From a checkpoint of a small mixture-of-experts model trained on Wikipedia.
Size: 12 layers, width 320, vocabulary 17956, 39.7M parameters.
Experts: 2 picks a token, a softmax router.
Below are experts of layer 3 (counted from 0) of a mixture-of-experts language model. Rows are named router (the router's row for the expert) and show model dimensions 80-119. Each number is 200 + 20 x the weight over its row's rms, rounded and kept within 0 to 999.
Before each expert's rows: a language model's description of what the expert responds to. This comes from a sample of Wikipedia text that the model never trained on.

# expert 7
Articles and determiners opening a noun phrase, mostly a, an, the, another, no, any, often after of, as, with.
router,205,195,196,200,182,189,201,225,174,162,194,185,204,169,214,210,195,210,206,196,201,200,247,192,208,213,172,186,213,201,209,193,207,231,239,209,192,175,211,194

# expert 2
Periods ending sentences before paragraph breaks, heading markers like == and ===, table pipes, colons, plus heading words such as See also, Awards.
router,190,251,171,202,219,181,180,200,163,171,199,220,228,166,209,214,175,229,196,240,204,190,180,191,208,227,189,211,165,207,195,197,213,196,212,198,194,190,192,164

# expert 31
Hyphen bullets opening infobox lines like Publisher or Kingdom, table pipes at line start, and spelled counts like two, three, four.
router,201,186,184,197,219,196,199,213,217,201,242,228,178,212,200,184,190,189,221,200,177,189,196,209,228,188,227,221,212,205,175,195,207,244,224,203,200,208,201,186

# expert 17
The word as (as well as), and common nouns followed by a preposition, like number of, population, role, generation, doctor.
router,245,206,150,233,209,240,201,169,209,193,197,184,258,165,206,202,208,199,185,225,203,213,203,228,215,185,201,173,247,178,185,208,189,170,227,215,192,218,178,200

# expert 21
Opening or middle chunks of names and common words before their completion, like Sam, Pan, Kir, previ, com, Georg.
router,251,231,187,198,193,171,192,205,221,178,163,199,199,180,213,210,201,250,204,208,192,218,239,170,217,203,202,166,221,167,202,210,193,183,225,183,196,192,230,213

# expert 16
Common prepositions linking phrases, chiefly of, in, to, for, by, with, from, during, between, usually before the or a.
router,191,202,229,220,205,210,184,206,185,223,174,190,174,206,198,197,231,187,214,199,190,201,223,196,168,199,204,204,169,182,193,227,173,173,192,177,219,185,187,183

# expert 24
Numeric tokens in tables, scores, times, coordinates and dates, such as 3 in 3:22.56, 7 in 7–5, and UTC.
router,192,190,209,221,247,242,219,189,165,195,190,211,214,180,195,177,160,210,187,174,185,189,172,216,214,221,162,205,223,219,197,216,214,152,204,206,173,202,206,212

# expert 20
Articles the, a, possessives his, their, its, and quantifiers or ordinals like most, first, several, previous, after prepositions.
router,197,218,230,173,199,210,220,199,193,184,165,166,175,206,202,189,203,178,196,197,207,194,213,190,228,213,192,181,202,190,180,229,192,175,168,169,194,209,206,189

# expert 8
First piece of a split word, usually a capital letter (G, W, Ch, St) after punctuation, plus have, has, had, and commas.
router,224,211,166,188,178,211,201,212,209,195,172,217,207,157,206,223,192,190,206,223,179,182,226,194,187,234,190,216,240,155,198,221,196,202,238,217,199,190,243,172

# expert 3
Subject pronouns and relative words opening clauses, such as that, which, he, it, who, this, plus apostrophes and some table pipes.
router,216,170,187,210,215,204,207,186,199,185,232,187,163,191,227,185,214,198,214,187,199,204,168,216,214,207,175,197,191,205,209,193,217,211,229,242,201,192,204,201

# expert 29
Spaces, numbers and first words of table cells, especially compass words like North, South, New, West, e.g. North Melbourne, New South Wales.
router,179,192,217,202,193,205,216,202,188,179,197,205,212,211,193,203,210,213,217,206,198,188,175,166,200,187,208,196,229,195,230,170,215,203,188,191,195,236,210,243

# expert 5
Newlines ending infobox or list lines (Directed by, Order: Coleoptera), table row ends, semicolons, and place names like India, China, England.
router,175,177,209,204,187,151,239,148,157,201,190,222,143,202,176,203,209,205,198,174,196,241,185,223,214,183,188,212,196,213,202,180,188,212,199,211,183,171,196,194

# expert 6
Hyphens inside compounds and scores like full-time and 10-8, plus ordinals, month names and year-prefix digits like first, January, 201.
router,225,168,177,213,190,166,207,208,208,225,231,236,204,184,221,195,201,219,211,165,181,190,167,203,211,217,178,156,202,234,229,213,220,205,212,217,154,217,227,189

# expert 28
First three digits of years such as 200, 201, 195 in dates and ranges, plus en dashes between years or scores.
router,186,201,193,210,214,190,209,172,218,198,200,198,196,177,183,229,202,209,181,206,178,191,208,194,188,242,207,221,194,195,239,220,199,212,201,201,213,221,202,245

# expert 12
Pipe separators between cells in data tables of results and statistics, with some semicolons, slashes and past verbs like took, went.
router,199,233,185,190,188,199,189,220,219,214,179,224,232,151,186,188,168,211,198,196,208,206,209,217,218,179,218,224,223,212,183,214,198,186,214,224,182,182,196,229

# expert 27
Possessive s after names like Lahoud's, nationality adjectives like American and German, and capitalized word beginnings like In, En, Al, Synonyms.
router,181,189,203,205,187,197,178,207,210,197,178,201,231,238,178,231,212,236,159,218,179,227,213,194,204,177,181,203,225,181,173,202,190,181,196,229,223,153,218,213

# expert 18
Closing suffix pieces ending longer words, like ised, ating, ations, elling, and whole verbs and nouns such as built, established, evidence.
router,182,208,231,199,221,218,193,185,208,190,174,220,200,217,202,179,182,172,177,222,264,193,207,173,180,216,227,177,216,198,187,183,197,211,226,192,235,214,175,189

# expert 9
Opening pieces of capitalized names and place words like Dur, Gran, Som, Mal, plus table separator rows of dashes and pipes.
router,225,189,198,217,182,206,184,199,189,160,215,182,208,193,190,206,188,205,221,210,203,180,237,170,208,212,222,198,205,189,204,200,204,171,170,169,191,218,231,221

# expert 22
Line breaks and final words of place or country names like States, York, Texas, Africa, plus standalone digits before a space.
router,207,214,192,202,209,202,208,204,217,200,222,186,216,183,211,198,213,199,223,182,202,217,203,196,216,175,198,198,214,184,181,194,174,199,171,200,162,230,193,204

# expert 19
Commas, periods, and opening parentheses ending a clause, plus clause-linking words like but, when, while, after.
router,222,214,234,231,194,204,205,195,211,206,211,168,194,220,188,240,198,236,206,211,219,200,202,229,213,184,204,216,184,185,210,231,215,199,237,208,233,199,192,195

# expert 1
Inflectional and derivational endings completing a word before punctuation, such as -s, -tions, -ology, plus coordinate digits and degree signs.
router,211,216,182,201,231,203,181,166,209,209,191,234,218,235,215,203,178,190,227,224,195,183,175,202,236,180,227,203,187,217,195,221,213,223,208,215,193,219,216,205

# expert 11
Coordinating and, or, & joining list items, plus was, is, were, also, not, opening quotes and parentheses after names.
router,208,176,228,186,165,218,153,199,223,208,198,176,214,226,179,203,192,217,209,217,199,176,211,245,166,215,199,174,191,206,164,180,232,209,212,216,213,151,206,158

# expert 10
Head nouns and word starts right after the or sentence start, like re-public, end, nature, organization, plus sentence-initial The and In.
router,214,151,219,226,169,166,181,231,152,210,177,201,207,201,218,232,200,211,229,208,184,214,210,239,183,221,177,195,203,199,208,183,182,213,179,190,201,227,192,222

# expert 13
Given names and name-final pieces in people and place names, often in lists and tables, like John, William, -ley, -ton.
router,191,190,244,201,203,220,182,213,239,176,211,213,197,186,180,220,193,155,185,168,210,196,182,240,216,198,203,212,197,222,221,199,166,194,203,190,203,238,207,182

# expert 25
Final pieces of rare names and words followed by a space, like -is, -or, -ers, plus closing parentheses and single digits.
router,180,210,220,181,202,223,220,200,189,219,207,173,192,202,221,178,212,151,185,193,239,193,189,208,153,185,214,210,187,219,219,195,210,209,197,204,207,165,174,186

# expert 30
Short letter fragments in the middle or end of uncommon surnames and rare words, like us in Grusin, or in Jaworski, bek.
router,178,168,203,164,217,208,231,188,212,188,209,199,185,208,215,211,204,196,177,166,202,212,193,197,190,198,207,194,157,202,212,211,186,218,170,206,202,171,192,218

# expert 14
Single digits inside years and numbers, last pieces of words before punctuation (year, term, ago, Nationality), parenthetical abbreviations like (i), (e.g.).
router,201,184,187,200,172,198,193,207,173,209,209,216,230,196,209,199,198,227,213,219,200,196,193,172,215,185,189,219,204,192,188,197,154,209,202,224,148,221,218,230

# expert 26
Lowercase fragments inside split words, often rare, foreign or Latin names, such as f in Manufaktur, st in busts, if in Manifesto.
router,200,205,186,189,188,250,186,215,224,197,206,213,186,190,189,180,186,194,200,190,204,184,173,188,207,198,207,220,205,188,212,195,182,218,219,191,193,217,208,216

# expert 0
Prepositions and participles in biographical and factual statements, like born, released, located, held, in, at, and colons after infobox field labels.
router,182,189,221,217,169,180,202,188,215,237,229,191,159,228,193,181,215,208,200,224,196,222,200,206,213,207,196,194,209,211,169,166,207,195,207,190,234,211,226,218

# expert 15
Double line breaks ending paragraphs or headings and colons inside titles like Highlander: Endgame, plus suffix pieces like ation, ator, ance.
router,192,208,160,197,204,212,203,208,201,167,174,186,218,194,200,187,215,193,204,180,223,206,190,178,160,213,197,176,178,221,212,176,219,200,240,220,183,214,200,239

# expert 4
Sentence-ending period-space before a new sentence, and mid-word syllable pieces in foreign names like Vat-, Kh-at-ar, Zem-, plus math subscripts.
router,198,180,183,223,190,185,204,248,181,217,218,197,197,223,181,231,223,221,215,171,201,182,232,207,217,177,174,212,206,205,194,174,208,173,184,182,170,197,213,192

# expert 23
Pipe separators opening table rows and cells, and prepositions such as on, about, around, during, to, especially before dates or charts.
router,192,201,199,226,199,180,202,211,197,222,205,192,192,212,186,192,197,205,149,199,191,200,183,205,215,193,214,232,180,216,211,212,189,202,217,194,217,215,209,181